python train.py --n_layer=10 --d_model=192 --n_experts=64 --experts_per_token=2 --d_expert=128 --d_shared_expert=0 --activation="geglu" --moe_layers=[0, 2, 4, 6, 8] --n_empty_slots=16 --router_score="softmax" --normalize_top_k=false --routed_scale=9.73 --balance_loss=0.0019 --balance_bias=true --router_z_loss=0.001 --router_bias=true --init_std_router=0.034 --lr_router=0.000512 --n_head=3 --n_kv_head=3 --head_dim=64 --vocab_size=27368 --norm="rmsnorm" --norm_place="peri" --norm_eps=1e-05 --positions="learned+rope" --rope_base=1960.0 --rope_fraction=1.0 --qk_norm=false --attn_scale=0.125 --tie_embeddings=true --parallel_block=false --extras=["capped logits"] --init="uniform" --init_std_qkv=0.0352 --init_std_o=0.0437 --init_std_up=0.0504 --init_std_down=0.0504 --optimizer="soap_variant" --lr=0.00452 --weight_decay=0.0 --lr_head=0.0118 --grad_clip=2.0 --warmup_steps=200 --schedule="wsd" --decay_fraction=1.0 --decay_shape="linear" --final_lr_fraction=0.0 --batch_tokens=65536 --seq_len=256 --doc_mask=true --train_tokens=552500000 --steps=8431 --dataset="wikipedia_en"
Below are experts of layer 2 (counted from 0) of a mixture-of-experts language model. Rows are named router (the router's row for the expert), gate (a neuron's input weights, with its number), up (a neuron's input weights, with its number) and show model dimensions 0-95. Each number is 500 + 40 x the weight over its row's rms, rounded and kept within 0 to 999. Numbers have three digits each.
After each expert's rows: a language model's description of what the expert responds to. This comes from a sample of Wikipedia text that the model never trained on.

# expert 23
router:455476556529535550547543507440535488507502499542473503431472547557512454493518507501479547516463493496419490523535505529554527511479484484509472484472474480468511543450507495428468613424503535530558494421505471452415535488433498452556489483439506499451466482581440483518508435450479459514
gate0:426514551447543467494540538463485461470503476485466498441474413459542539516514499511484518591503498473526462606591426520488479530490506406539519533527502529442471470486512541499487492458405534481506488544459541493582575452454532498545464456490529500529542463525470513522542466518504510541
up0:552602468525517451447490470430472472445470560513547529501421524538499594488556533488459403473486484471521459492443457451577495493484479440429505458541430483514500445449507502500499526473456523487447433521425552506528536545521467476537490436532552476482563573480515464517553513507518524538
gate1:474501523449507569549507470488569508510479426562466506531497465584419595468526483471506514513504492502519462516545423507531487491515518552472519491532480449507446558578516538457499517478467471520550550529534485479513423477435448563484479510522480524513479548498479428447475403500446483560
up1:532511546434495535565499444500539440472518520534498474454509502535408512475456491526502525506509458480534412450588416554531450496515468454481547510527467427520512541509463495468531521459491437474515505462476439506528505445425471449496484505496513561502474484461501445494552484575497534437
gate2:532462459544467453422488495462448551487511536534551435489449525484411521502473503483517518502470445536446559482467507452449608488523462545470491487469466466510499504428543496525459576469500443469515463478510498521557488556483486523492533583497417435497521419462464449511550520440508523559
up2:443453493569486425388492492502466448540484555445552463508461514425455478472467493569508498563474540479442532447483537436452499543526504498460486516485448482539479422550541474469505574423443491517466444450510523569495476562477472597481526525542499502539493511470486519541540522447544440557
gate3:462532497519485606514451500406550498532459556523477540515485494533537476555608521462569465583488422490521461499474475513561508522505426498512478575470430428490504497563515558443496491500474492543516452421533494500505467507386553510548558499514499458535534410553496519526458454445414480534
up3:477495491447512508516555499524459455543517488458528413488545407470440480473444509541475554465573482538517467437495496470441557519455530538483529477542482538459483469426485498502491485521534479469552599503480495511553508495572456448539438508479505553509493498514514520520492579526541531549
gate4:499547471488432520509541446554455506496472472489475470466501534503442510500443501517438592552521478474507568526487481485502512507467442493488579503533435519441468469425498494515466451464476577500512501464489585523543463502530478488512528557429502578544524567531444433568509530475498449540
up4:432555566541463518507485545493435407548488429466487560485525496448511465482501496559506476509480564465523490466474448452455562526482396478468531514436479486508520468417544486499498504511465498465534539520529540483423467456549506510493497485501512476535508519465534542440489453469519474479
gate5:474572545511521505484426437468582465559562537510452515474573591431505524480472491515482491465452566474479514528526496525478480547472480478507497514517536619523456511530482527508470490474523486560487617552477509464525499466510498546492494452549451460473534482527454502440530489520500425503
up5:439504461532571482417496506510472410456456506466471514521520557511541425455562519589467492461544507496480526550514550440470558465458458437531502488509429452556535504500512515573412458498445489519499479508450463466578479487511434489538506500489538515500528475502507578521537518462551534428
gate6:526570532440510460449451499500473515486481505450495474492499539472553490467485499455504450577550513508508554485507425487488541483454495505409480539507551482512539486444460485371464513489470476489463457557492531482572439442527524567511494535453478470397481522457464525479589511520530457451
up6:481509473516555524532427507478462479488464505512520517516545457531520582535520557568492555506484481584463569464540491417513494467482444525471528480483458453422501549531473501529491446540531527555496499453504478480535583439550509535561464512529579522502533479454471435555529495465438540447
gate7:426487544538593507439494594549444511501508558466526515512526473593495463582548530565479494540561465450529482450527541460435586506520430543490520452484571544521466574538500509524525468459497483473472474533494584493540440494496471478506500528563431497513574544460521417469427480500512451474
up7:488479570499552523442602559502546608566494487451506471512484506571484542513447519512424514509571531436490535526532548484433616516500395449542520409552504564488493546490515551530541501515507452499488486538554525458476486523478481450541510490528473482519550527484517498549451472467421516425
gate8:473483464428583493470459480555525565517497544479528532526521533614420486487462478482527550429473511522497462542469539515441478549509532463460548573475512442504506553486490464467591517579464508432461514467527517434440550515521459450496481471563484514473519554566485490512525419536548505511
up8:471498440443498495546500454461541547515510522496502497467503608576440539465459452518533497478479465508430452464443532471480433551505516493473568597456504440475544534474469435528565490492575463483529497477509470471551511555518518441474480500509459486525516516574514493456447408438523526549
gate9:542455479515534472497468439556522537445466532390491415491467469552465463485536539461507520592535488485502481499482434508470527536536520511473472509522525517488527567527525458495560501499486517562528486517527466470503445531553514487478475464484511516491520542502501520501518562436483486553
up9:459467499496520444483470487484460498523515502486486444535511537513524498448550545443464500523505489466538564530521563531503454522523573560478428434555599531506486516491561459528527481494534489515473454535537478537511496544542500539506559469488368460490490520466521542521515488538502596502
What it handles: Spaces and list separators. Spaces before numbers or years, plus colons and semicolons separating infobox fields and list items, as in Location: or Media; and 1975.

# expert 38
router:456444535478522625480499604490466491480541440531593493453501469576487505487565448512516454485537461506476435539533499556520505464500521503476519499507517461515474528497437531489442532505547568501456543490482566507449456445447451486525531453474534506473457515559490498619520464486453498491
gate0:475499473467529516467575664541479446505490475461489467471484517451451505437440457596522492524505500492508594453483496475551502555531495509506428421520457498479428388493537560485487490517475474556498510542442490539586540472520498479507515441514557488500502498502537547459444514506455516485
up0:556494489486459511438508517556465489511503519436488478440498517483389441460533439511509447547547542437551545409498519502486536450510571479516435462529491468455445450488448515421466472533482436453472505465473438533502530396522536488488436474526511448503491532540469536499512519487475519469
gate1:488525506526522474489428500508520469454617549508487552497467531482516490457490512458472483438523492435471498536542445462533504500474542560495494552554527483490500494462586536429434502526529486451514450525516481483442526480577420515530413533530504508537542555557523475457478502578509546524
up1:543560449560524494506533403446534507501556459462435523490551454491527476491464457507513533496535494592516565513540573465560505506538520511485469529467455638464480535507462497532522507419519537494551450453451460463457520496504454543450507524542533555501495513539513475515412515508440583477
gate2:510520553483525521508501439428544428474493538512415500489491533479493481493467500499420478442458494511503555509450530518513458468428535495526503443429443399515510485481546574510489519443528521488546585492488433522476477515526480497447528502498456588525547552483417540477483580483482468508
up2:447503459520517496501507529532482559511425470472515494462466463541523509483542498467521481504446472539406421492489430495481527486562513526534491537548496548486482604505439453487534434491420507492486410512524471505525518469473531568490580529501562488483489476437533439509488459425543473486
gate3:551500529491467531537403479491546480508580484535479489495492507531545444431530526496443452461532469440473552490544429465490454449583491589557562544490500497520449542531476511524444503499514582525558493516472543516492484477569519546394431481455542530468532519580475489472496492525480540496
up3:451490530549517441411472535532503539529519621462555569540440515494451494499490506508545472465602554576534485454534485497545481472456463513459496462427469483490479495482585540470473498489530454504468488541512535490429556494523509580489503520513477542555509463550496510485574445531497456475
gate4:473520549519558513508484431535513489481522481484546514463498514542448475485465512507527530484479453446494525535550409515442553468464542540570510516553482459532476439517526528553495469472510536494502497532517454456562529442539523482515556431546407458444519551463515534533495438418565498458
up4:533495536426566508510497456557536495497533517530504432532427530485519522502503506450564564437525569450530557470489536554449487504527537463515542492449514531486525436454512539499530460449521557450441488524532479509517538526573556429516506583472497492540478472417493550464517475459541430405
gate5:523493487563458428533526424536435495472448545535468532498476518524491457564578543495560564512439520474396487491537463572482477480481491487516554508473477524534499462512440490473473401441471479471525425495531478536535526470485463470555491497549519464555502504427447445488487485517495513497
up5:482461488474505504501447503563482522541478533499434474532544540534522517471468573496460555508558456509497448479488534497431491432488487457459468582509462572482532557493561539472520501564518488440501516588520467446503533469492570541516498494469554513469432529503433389455500491491455455595
gate6:567535524519478511505532525473425489544610528496570499572503593488530431436526530525527557488503520517510511568475421544504466487565531481409465512499522540445486474506410526513522568568446506473511413493504542537519521501485472557490499433449487493445524467509485521555571473520512570593
up6:523426509528455524539528551526441469426476421537501492506444477531493490455561514468472526528541531545465458502488517439560525499579548502509524540513486476505474457519538480489418534455501492443501482509460490451538486541439560433490424478429509556521554565596444494556511469472499486524
gate7:529562483400510462460481468540482528478487432509498561466458532456569522515497541538460545567437528542561483447503455457514450462576523515420505427440432487525500525478520510468489503460497559476495480596488528506492502492488499520532502434456547478551491514484511471407529510515568454604
up7:514416509588517612495546532498494469537485571527514418527460431505500498479478439446495463465549501514457529507493554509461484577458485495561443559566524507480525458495475474576513477531513460572514505453522433479475485480519465470448475535548457548453525539484483544562492519469507510415
gate8:489527598538549480514492498544519447443418437508489513488510520523501451487535450480436522545491519492528609488471507499500556469535567523521485436503472538498493485477508495546537478432496525453520542379555502499490437495513456468487429502481528504578489522518552512466502501509560539477
up8:551489493475488568520478435477496576509456495475542470519430439440500519519619508463438528534563529513524482495519440443477532602451427457520475450489499537500585437532519489536468442531422490476507440472438542505567488493433457502502489478454523530472475491601528551540426527468452522533
gate9:559527418406505523464486504451467460416559458508441527580461478460507519516458528586504498467411510517508495560513448456453536505513509506518518504465500490493450498515429518505551545502547512468445552465548510505540517466559533480493508460453488480529512517507475440511526566412510519591
up9:418497537519491478483457535521466439494580435559453411523517502410515498502504511489489489473534513518482525569510499482604505529478538460509507489502488525498488433515453520496482478536524506513502591548488537548569510513566529466561536519478532482554479504482525499520519522449505441504
What it handles: Space in table cells. The space token after a pipe or separator in wiki tables, before numbers or empty cells, e.g. | 24, | 2016.

# expert 57
router:464457488522502542563526572439455477493457429527599446476421484538472473459518488521479559470546454443467489506542562479499522480540457472527531539426532511495418500507481519522470478481486542572470518493525541521466472480481453531537573462446484529444461508557534515533494487431447548485
gate0:582536527493521489467495528593578447518533520453524447452506477502512511459481461485543517522485431512476551486477540467443504462452491506584481450486512480403541500534528613463497513431469414503396530471463487549446407480495521528522590542434494464507512476488501468555486483477461535516
up0:464471527535451488472452497549461499501524440485519425533553539544561525434480513451535490498482495564484449466444503436542486485457504478562571477514466484487483481416522493471556486512493525508521391484589535499528474531516455500481521444537481516563585476478497521523545503417449397468
gate1:500540437513516411492485530456544517480538432460546525464524483434478483417519543505514515517505479471539469498421537522514511482535480431510537477545533493450563562576493542529549472529492524518504461514470496456523531436550526496483430512484528512527498513447493518524500493519469491524
up1:479524513490485563544507531483571589431562496563523511400558476439566486512512483414476471546496492464458556533528416558461532511580503539443511512481524474478480543478419489473559526514508479535500516492492483475503498546533497449496487510483473477493542515464482547420575494493496483465
gate2:393440464559453507500492504486423459515499455509455444514504519491440510429535439493546535408477438514469525476471550494531495532489477517470549460502551528509475482533521476511538527455435547515491484576464550587519543491500556480517456480497481463423521501437494527501486550515470518483
up2:529531507507482548456556543544482497434436498531524475506427480499565440506506501527490574545548478446453512440519529427533523448536518461504528559443438469458552565511472510472474518505496535508499563472513535487538541511447430464441501381530538474507431474453497513410576510510442566465
gate3:499457526464511518475549455514421496576539421453556487477459496523473542454531470468507500529535528426508484503506459485416476501528536524513485481515421485504485521516543474525484582569536554513563499534496454527410398499517447501567465540477494449460507526531522554494500435550487432485
up3:552517584449553455472507543558539483485469524494529511500528449531533441559527485421457455472470533493471560481511511467513502509533546497489420524500457503495524491403470524521492494500494469463549446469511532503517485501550549487501542519533543499517470462461484491469474577421538468451
gate4:447524508431512482507534541541463536512534464519519510476413556538465487494445478525519521459434397527528460418554447515481443488467467496496544439477504529579524440502473464537481537455493572428402489487500471494512572496514473454474454476572454432426521476512460515463535518452531496496
up4:544491454459561447489476495463531458451515504539453468520565496530520531466582511361546533484513560501535485528546492425496537463504520519490495509539599544491523514494554512501455523502453475557506477484520512462542495510499523555600475520552569525457440518468505544470554531526459470425
gate5:441491559496537527418512504462506521528518476472477486473542520502545518443529574548460485522454472445509476528499544505489441519488536511495532545499499535465512492510543487543502498546568469499489580453522447404457448440503471461460492469513426501449547558498496465482551445443460409485
up5:500498524493527497496469522498458455528474478481486488538434497505514422498468503451510507490482482504495537502498485513491548466516510553474512441521487486506360521558514548511462565526484481469513526538470529621540525503530456523496519507503574522473495492484383505539508558471456438560
gate6:434520436489482484548484508498477526481486576554529440523516548461482546450480450474584485495521500492428499503513408489502510510485457516466432424533447476561513502526481451480492562458525465556458526470496491428474502415431449572484454520490494556485406592505550439549452548485434488520
up6:543497518498543470461565547574442537484484574463467513555543521478478596460510556510484520529538514571388473501546445489539485581553511515502521471522462503550455505526545567473549544498560498577455467507510502476509542491490450559431505515524497555499486510516535503476535516510433477497
gate7:535505493504572480510457468532498550496507537502488494511435520456469434536472453469538560465563485436506526465521467548564476516493539540472483551522498486534478450442439543505462435562489432518502491513533472523495522520540527474540547503451545485501454481435532493535460511490583503533
up7:490518523504548550527483568490461538442510479450530523482510495528410466521491592400495555566469460547462491530543511568459550501446431485475499455461560528502542459473481471481470471473524508476522473441527522550520456481542438549576430486501510527523547504537498499535457469444500451522
gate8:473458472517537518550544537522475429565447487472512505494517467511552554507531476523526529505547474523488482485508485462492439488529552461512514607410458441574528514473479525552538466595536489495548499428562498555466483563465503556566508528447439489520489469507534550522524503422573524499
up8:545503498499440514510504509455487505566557519436508600423489504517481488512554467553508484561488481528451564531537465493455556459484493499451514521431543461488516548596483533530485494495479559511530500467463410510467481494588517451424477536474458424455582469517480527504423505447519509449
gate9:469557569497458537537537560467534455566457498541558471473517513510487450474507510520427533483503492500516489513477480476510527462532442547529514511610522421484543499508455529399496483513550513519424537553539417458517499472567463563491499515497473488511533474476498552566495507537536560511
up9:587423445486479443494459448524551517494518534495481547483506549506465464499444525481506455534509508479487458475479464551523507475484534562481487431527524497472521538500486586507489465510547478510530446487494596569512492525484525495503492501501540447485434502530455471547519548478466510458
What it handles: Mid-word syllable pieces. Inner pieces of common words split after a short start, like p-hy-tol, g-y-ro, bul-ky, ever-y, trans-f-usion.

# expert 43
router:452443505498466472504441487480524514532491506529484529487486570534492467566503408558487489454532459508483499545593539505515531449509498508484429556536428482470396522470499507435480533438548534494539533536496480472464468493426519489491561425452570498521468470489496504541462527475453422485
gate0:464534524453554479563465587483540545502449545530463473475552594447532499505414515449493475495429570521476491487501435480558418506441441521444458535534401521456475531459471473525470490485543455521463457535553410478545515481424522474501466436537549511433478508436478585494489539506496500517
up0:502431477534473562512457515491483492475445522415557483514461546491476494482572468462482501385506490468479515499483525491531526450504508454522594466489516476507561485543520507539543497473445507560520541484527521425478524537533519522599512497415511468456453520471553455551423573552486569553
gate1:492473551463604493485494470498497545521446521562538481561459561469470459544525530518501452498467490485424517539453551482547496484521502548495471570491512523479385548501538571430438517552491475483489466585500510486436534480450567554467451418467560567514454504528531526528490618522477474441
up1:463452516484519504481535582538494508484502551516453451584425581505450513510481531465499520457477494479545539515492408452451529551421547487533455452476564583504487481498521482485468515438496475550463466555433522515525522501498482474513566482515431499491511484510495548441470501563538439496
gate2:498505527490489549553559617527473485464446526488535502507528456530513511486496558575446565542434473536465504502540543526520498535553472465472508521532517556493394593442579525492516473604504492535451497564462460476574424496514511529504563544533479564512445545548480520464520455479469420472
up2:490436540555485515480477551525454475467500497506466526498485481524521522492462551506533544507469498458547492528519517519503509437521430523463434525424492563552490519492479467544514509491424460538496386467570444525519451487491482504404532461536513546448455495470598464509479456414429492523
gate3:488456493509493462510472489448529548467503493500513581466606522572468441564521531445454572511553509468525511472453515475591446487471499515467471540449509546442518518412459462535544443486521503445514398491486555495463527496506464427515433508543444488468505501489501503485530527513453522453
up3:450491560512510487520544435554459458571504477509504498468410492402522556458461513486606417507450558501492466482499534446460519498538461495470539488540450478521500503471536526454452576557467488536490516489513505496474512565502468471502480526464464503483521494556426524466522457442515525507
gate4:506550523545514526595556510561497459474501503459491432457467474564406466551537460542509534482511539492505515488471474433455522508484555425450527557479512558508420516460468470511532556535491512504481502478479540530502368406505572474468554442478500528467513547500433572516515495514484471449
up4:474462441485497533524494488513494470466503556448498463449518491423449500483517464476431477563493475471542480548509480484551505534501458425468417496525518480478495432410569541535449490513510534476494522562522473492437468527570465522459458395474483522491531499548556544433460509512464494402
gate5:474516501426512485547529545494510499542495582549505507475434461565526528517592491483443454560519491504518527515524492507540496479505555461509417575474435584474466489533498473490561578573505553496507552462489518555455441465488483452469410526479459449522504531488501551511465513512542476492
up5:429454525464551460434491531500425446553579436472522467524607536451458408523508464504449522579439466463537474541506503434529501510534502502540457496524459421519481469475553598493432417430577547520406548588478436495514452520511500493538480533441478506452470504471518473516496492482494446517
gate6:462479441451519479472511484444526493467413566498467556463488523555433568497476445468390529385454477570520461484570493496457445490491479450497466506511504629525483550488523451414544508413490504522440516521492572460498480484574440440554396488543517473509521544512506555492498551507495523496
up6:411501545540427499470548422477538563522457467461502489426529512449435448535468444565539498537475465504520531488542477571532515458504507526452500517593518516498520489490461510541532454535505521479540521473487514501520485474481562492452464514512537573497501530544597470435519522465538509449
gate7:462549439523506501507468548537508568543509569514513545451518494463512446465533540510477537456473531463545471600483400460520553511454507485516445467461530431484529513466537482488525486513447564537491476491450462496504464609487545495484482490526554504484511529455475442545556546534527485523
up7:429522517489469583547476517482507483480434443464509551463591483512560443475530619494514521506408558430551453412567538476469493559466474490490516440477472515436491510496493525459575448565480481486504491491479388510501486534473502449480489529501581514512435480499451544475500563528515470553
gate8:522431474432502464484414460499483562567419483463488513415412467438508522546462497580514432509437575450601526520531501479576541550428472481475443570523502534490463499476386474422490498499525506484472569449470498494461551513428486499524583447501496566527501526488480473516478512548502513495
up8:456473528488467430487518544482504567559477543483558551526547503509461563445497571544526607432503538511577485453551476468484496405470517462478544496484429474486510506493563471487562521462473557445568451471528464498478503527459492568430454420432459425510497563512544493520477512507493457505
gate9:552459567502471562510469463465489479468474554502488482505509518518499511458507585563474525454545500548516512494550474509472505531564530540458498489492489553509488532506554550488428519453465547491501536544545490391562534492506569417590449433533511510533510587525495458471443472521577491549
up9:552550503454560483606537473480551514476456489492524544543564483552552536515505447493471560451465466552452550477495446546523432433446505506515478490571524456497474472476453484453548519504489462445489533466460512610498456495503543559413609537497527557526535500472478526530547515462518445447
What it handles: Mid-word name fragments. Lowercase syllables inside foreign proper names, typically after an initial capital like K or Ç, such as er in Maseru, ar in Kharizma.

# expert 29
router:495477492519464550534569558479447463523464517509501495474491481537500452510534471525503517547450458510437453459549513524507549531514491491513526445515524431521460514459489526444461488499508514587542551517576497484498404494443431542501546534552472473478448507458450502489544497517548429490
gate0:490506523454521490481443515536432486464587478507476574430536539471528470461516372571454491543476507492537515461535469522513479465485452563541554474548527439469516440515416517475516528548505494533489556571546535471494458547484471483562509437554508425504435462527490505492485541538495561493
up0:452507500460409487525511527470503472547473453527516522463497530499567397493509485510518474552439493498455425491478471510510498521445462462592518499470570537451474512500461535454566496513501507462430552578527495491537468534566452494556443522488432450432550478437485432509454489578506474478
gate1:489454470472430569508540526517512475487516554437531466496460543474475426447544448490485512495503381508473483427520501531475452463425506511461518553497511569506515560527491521516525504446541408496469529497502503506485513482486477435496492531456478507524488555505554580430503495484506522489
up1:541519541538555471436519499547452391512426492499495505513563480538569533483545471541504517559547501466462494548490461532478483481521550525522477543515542473560536407446529526504594480532495561473542489466544457485487576428564547576532471495515500516516538550521532551506578519492526436467
gate2:529466441492380490495561520487505476480528529511418540486496574438543540516540486479544508541481487452564539569420560553485540537472487538458533458444510514449560506478459490510515537499460502536505480521432465472495463458508461543507475549485495492437475500505537470459535455432484455491
up2:514479518489512447524490539475483504502528498517427566452506481512490426436440539490525453445462453482496423520486401518468521453572532489523549526507505584454513558511469536472435512513449472542482541550474511525496483449533513491530423425491458451489559477548519472531510449523479440560
gate3:499435528497572495508476490457492472520493513493511558528541496473543495541494435444523539488580475507420509463534519536480472506493494575423493480563559472491512585569448478503528496518508480483449572491537509455516487465477590541519489559437554518499484463468529503446478529538439489530
up3:441490474463548519465554457553482464523436471544458486508466445510494512514537463442569498499469502499443488553511482514495512517521527457470502526504520504493499542491499522523482477537440465469571537547488533528554504516604456472488501417477422429505568536535438485529505527462466527466
gate4:494489512490450549491542583485511439514444462527396463453474520507589521563490530462489510537536470493443493553458550466525517528435480481477504494428487503463509538537539576469504509471412528475522547514552452453476508487486462496530543528510452554553544524503385474512545502497453545459
up4:436525524536477579535430550481440485591535540510522517514511531522495467561467459495421487451518550528483467561451568447509553498481490459506471497457502505441518592605551477486581444470544509513512525518541474526520549464487485498493523539522528527559461534475484480429482578470481523513
gate5:587523583413535435488468518443517489496553491520480485560583472573499433605504424432528545540511503501535494495507520482455501513482508528590454522535500415548518544521419453531548529492551481489511510550502498437502483477503553488518499502554529471401561539546469538486450550490542471492
up5:507487498446497507451469475517500500487484456464518435474595423545495543531590540418477515567459527482430487576524530442460501539425544473509497457488534491512583500463504522493474489489579464457544468503512460519496460483519457504441480448512464509511557564552485493494501604537476465482
gate6:555490440480532502553489491528437543524571460464494447526497500507531444504481489489500548457533567527519578439581479474506480451509496475460582489424531451521515508498472508511522494527526489568443479526482520534541435456491470419479537529487475547528500499483528524491503513518520526507
up6:541565452567437551498466486514384488501585556513486540520530508511488535472517483474480506542531472477475485484474478528515521543461507550532453528523500504495461538539528503426498513527441421555539512410534431548484465524451535506405460522518475497440509471486474486580466475388437480554
gate7:504469430429470470518552490424536517570523519428505478555501459570557476549497509538464517542505506471500472518471530481479497476522554481526537442454484576475505561533535484491505540460541510514543505564540463423478426499502474484478482532476514483510436487493451520528651552513535507570
up7:505514458451507501507523537594484552516530478519493548486419461465446491440493502460479556489538497510395547490563500511495490486526530517493421468474445433540489416523489524526445521556464489499560543512474495560522610542474494438458481487435473488493529429539455481462465490450538482476
gate8:512490541519465553542524507470435556495480506467530481485470487550461554489451497468534473600509522524458522540442412473460483469508519507517440448542518509430491468454559445420442546554477462541550478462497443538487544568477478451535490530443472458444499508479591548530512446524513501501
up8:511513543541466509578470479452459639502519505518513421442446521470488552485480521573485522540517533575500490509541487508509523551527543490556424437516487518448457462471497514491491538616515473539542502547451486557550506556470481502519554417504515539518474533501537516469444498524468441448
gate9:475510491550432542514518523498519492519501544477490545502545506472436509512512492547571510602524541432493480445525422559480497480452519524489483496492562506561454548472505495546505465412509502466467536510536487440465509532486493480562485460451525603491481566424466490545429480538511579472
up9:477536482545525463510582450551447490499526502488526524478461436532583440500515505477497515439526506494511510556486481499454557568442485517493520530482492434524532572503449491447474551535482549406523442500517460487551488482495522438590498521513457456412498533510505500476509431424514502502
What it handles: Mid-word letter fragments. Short subword pieces inside names and uncommon words, often after a capital letter, such as F-al-un, D-arm-stadt, C-or-ruption.

# expert 32
router:511471439517539510467502534437466533495511489570505489444462495532470442423526493535445488429473518461505454507588546483510536509501500484523561519340421510516495560426553557487469470415585485566509488475529510459472539524480469518555476501558501486436414516543478499540482457478458463469
gate0:492500533565445431495512448517484478537561527494485490519524538483511587485495458458468467497583553461485450564465430539524483552481506539585475509531469498470410490488490496435413477501523504540479528544498503449464528535554531481561417526441507500465463531484491535519444464483483477496
up0:522453510558510485477602487457453448557480448446512498520453481482527481550499537540481522513444487460422481378527529439512518515485483534463487437541491493570510420563447500525545496437430458496497505529526478458522498524454420462503496454534492499525470471517494482520511490504506495563
gate1:555465491528501499565462527473483521527476498533452490584512467474483426458520490578486508419467538530475505533493527467511617524503487581555515498488518494546481471427516572458486447451509516540550526465553465576523517555441584476456508519494560473532449547591525481557495512524503491581
up1:538473493498453533565453452453524498520546528525520502490495455452494430462502500516476472431499549462462507457512562458479572520478528588601576492519526491540541425480541514543501472484511524474517526483468483581469542529493566521542487496432555519571469526535484498542435483481454478549
gate2:542458348527535528424441495419559514539474513466489470491518533499505502531464558518481457578499623495472510491497512555515466476541450548601471477463518483460536555444531511540452476517538458499468456500484552568451550505486478469522470528520533487519470587489534520456441443482531428514
up2:596466483513538515443471482461554482518495473542513516471552482495470543487504529582527541543482566523498471482486520524469477489503415492564468462480501462454564550489570475490470525457521452515474522489552536498472511598484524498485482506530463403434453459469473500572469429450504399534
gate3:426454521428531447422578471481479538476509420505461502493534493500490539513517457579480472500514499522508432432547564477482490540391519431542518529495445566537420512421539520454498501406464496502465506498430541437567490567517482518502549457567462479434495525476472473505537518518444452524
up3:530534438569505544583413517498516512509526509520556508448513487551476444452544514497493498477474546477535499474523450512519502507621478530443508498448533518470514474515445487490459493548446562502526495568495476461464528505494523472526480520432557529547518494463543540519563484458536556560
gate4:501478574570489539426519485498464507534512509549375464463515483531485518481459558435487455503453419563462573542539546475440517569491477542535538476558543469488484478428526550513527556502531562502560513513531567447508493547485448516516525451546500515488448497444500523442545526454541454464
up4:478547546526446512456537442451512516566579504519481578577523510492482551523400438527484439494429477521396434562491465549593445447542493569488488558523475435517566503469520502546519481473572534491446508522463435483482580538517509509512466499464464454537486498471499446515491555550490540544
gate5:400528506511471486517544528475476484501517483622521464493468527457548532482457476482499431548547539519486515512541436518493462404501388525477497515492421554525523489467512483488502507507536544543503508533458531421476498502505526501494526491531490506475494509543510482507464519507481537556
up5:517508515571562464537547533501403503478529487540458549467493441475569567456504534558448474550453530499515582488528524525459525481462411506468534471529509513472528581516542494465568498493532508564528528537505521456513447480516561470443451496505487476460493520484510454496523464463488530516
gate6:507553565498508484492554522549492517509420475520453496573512522543466434465530553434435534487459537499531487558533559465448535540435445445436439460469515528541518540462521476492470447474499519538457597522430510548536567524490517540530545603482524472473477461449424520527482510447500526490
up6:444536501521556516563571455568472507494470525554486541586469479506520417487484491519504528487473487510565402560474565477473555466529454450456576478498492487499583526463466481555518519526500432559450530505476540585448544537495565563512556540444485523516491489485481440478489472442557464450
gate7:499514509493561493489442539528447484558543490566509478537478590494448509460497477466561518503458501440480472499469453474537513521485491472523480522462536501462498514441576468551561560512560459527504497590511478483478505515488531499530417490453562571459432535517531512466467462515459487441
up7:459514433519561547481554503457487434487541468526508447481503454548455527454503516477492395388471447500500540559489423542529445534500463466476481459503442503502567552507589544571486453456520436524506483475611508485462506541497500473464439541502491548485564543501489525449556529501532559507
gate8:470552432544487556511471477466503469501506474508540500582462489505540519566518443514512520561574524463458604489563472468557471502465453448573570575504492518490476539535556550446446574536477523463483477498485492481458475415500483467464480519492508441545484511494451520496487472445449486547
up8:562552503506450533446526471466496540547520559509526422516543465532500519510491456544508471456449549454477471504473519537572488496511509495381461485497545501466515576472549441476504473463508504532473534514465490506424495539448485533417459502452476504570529516501547556505466460445523599478
gate9:475498460456499526439496477466492507536537498477505416508461559482449458456472463459533452491541498599506512562555472426500498522504442456495509474456502465517544473489549506502480465531515510506479508513440517438433493520572539446404508440524572457517474454557453519476462454558499547487
up9:430533521472552501394485573484431493536503439500555465469460562471532463492470507482506456463473588553526464434519477582489508447389468481470570543436518413513532515471532592480487450485538436501441492473475556441489554483450526486464534448512519489483600468586532514521468475491495507497
What it handles: Adverb suffix and connectives. The -ly suffix completing adverbs (obvious-ly, hard-ly) and sentence-opening connectives like If, As, However, When, Although.